Experts of a small language model.
Size: 13 layers, vocabulary 1521, 9.14M parameters.
Experts: 12 experts in each of 12 layers, 2 picks a token.
Training: a variant of Muon for the experts, 5205 steps.
Below are experts of layer 5 (counted from 0) of a mixture-of-experts language model. Rows are named router (the router's row for the expert) and show model dimensions 0-127. Each number is 128 + 32 x the weight over its row's rms, rounded and kept within 0 to 255. Numbers have three digits each.
After each expert's rows: "gets" lists some tokens that make up at least twice as much of what it gets as of all text. This comes from a sample of Wikipedia text that the model never trained on. Tokens count by the router's weight.

# expert 7
router:153170091136133121111100180120097121150096074111146170137111128152129191115126090143079115096051088142132171152121133086079139108105189158141147096118164122080115092138158117133112149119159086103109132121100139110077093198114129130114116113122159131137142056212146102131128137219121143092098159114175129134071070222149150136104146132132094154099120132189136098107089148082165093119093
gets: " the", ":", "3", "4", "5", "6"

# expert 9
router:092045125084095118084100091085156168134122121116140168137119123072138167074147176149108122141165152159163171172116170127068147149184119122133108125153146132154217087104144150122111089165129146194115121131165124125135140121149092097095113114091148174114080122142166109072116141155103106183139114072063077089152131124089154156080122113119182123188071115103126137081151130141075083134117
gets: "s", " S", " s", " K", "es", "y"

# expert 6
router:105121160044130166084137176104172106096137140065185155108150149082086118137130159065151193120152152092131166120155151111180168140103068075120159072079159126127071144120114121170151130133140104101141076117086168179146175125171132147168084089164104105134122207116161129201119126132159120149085131132142131140113169135129114120129079144138108161150134107145184153120122096174140187111107
gets: " M", " m", " f", " p", " B", " F"

# expert 3
router:118136097114153148164159160155116125156139163154096115106134090147179079174097103100103128162062147145103073089096041118160136136123116111093119104194136089141082099133106123150173121148161167099147075172140103063154186130114113128110131094167115081103137120100124121172137127139086111149086086144091125146100173136150067113187146118101085089160148185063080127124124113161156125219119
gets: "ic", "g", "r", " N", " n", " is"

# expert 11
router:133136127144134096101046071149140145105156150148146175120105122159142142154134139169098093075125117089112144133091167107177073113156132141169178118142122146165125146148139074116178118117135140168219131193132095158211095190112147101133139077161108122113176146161197145078146130129156092073145122154204115098125194114171130139143105139178153121158184121142105099105162131112130140097160
gets: "-", " a", "ad", "in", "en", " an"

# expert 5
router:113151138120103070128172108120100103100152087156103092121149151165163131077158148152145189156093145121132120050075080169116132140134098176067171188131105128099142117122112128177123134137115130088114151100136112110097116105133121146145194164156082169108080158131072106116098153020116135205144166170129102164097098074102164058097140113153093112106108116143106097150125093133168091129160
gets: "er", "h", " V", " S", " H", " s"

# expert 0
router:102131110150102196100159075127125147073182149164138121091156137099122101127115116084115103109136149110120151163121155081102098165160131188124149145117153100059080201120113078106062093136084181115141126126168154152157103137143161123196187156097112157129131099099170127109162104098113138104118094074135147167100137071164135141201121158132172122094155188097155194108137136123089146140063
gets: " A", "le", " O", " re", " C", "re"

# expert 1
router:170125158132150161119106138154097130122096213143135072188133092126131147146127131107137178116115104101116103099184102201143136107073122065154116128125063133121161127152117114141125103114133087095143119132081123080195108145084168147090136170115167106130125138088157163085179104121151150113155150166072126118068146131079007125124139103137061099124146073125134177124163092136089143117143
gets: " L", " T", " W", " l", "t", "b"

# expert 10
router:164139148139139180131120116140140148088082115083122134074123151076129083159154092160134141098166075154151151116169100160116066105144110143158090157163108140110221153121160164162117163153130169168127196165112153139113147149157155143078082168086162070109219136130129144129088113159159184119125135145143136130163114150123190121102172049102147146084088152139149099101088159122170083118135
gets: " of", " and", " in", ",", " to", "ed"

# expert 8
router:124139135135130118154152152114125140187104076149147155187114144154015077142087121151150076151170161147168096182084169154152109133090156117149138136097120152102111104109113172098093122112113146160079174115160137123139058106111118165075111156149171153200108113119047103152134108083130150189112077149140144115183128131165174143074100154114144138149144121140112141168117150081101190156160
gets: "a", " ", "i", "o", ")", "u"

# expert 4
router:056088134169120051190112162113148118171113128120110087099083169164134119127148130165184109120164116126149136128171150048110159113145146137110099116141184155177112140121144159089119177084133089097126134111125076196111165136154080105147133120082133102158138088131095190128139145153136178097134091056118151146128078159120089155157147160114157164189179078175124121138132169139103076128083
gets: "\n", " |", ".", "|", " (", "=="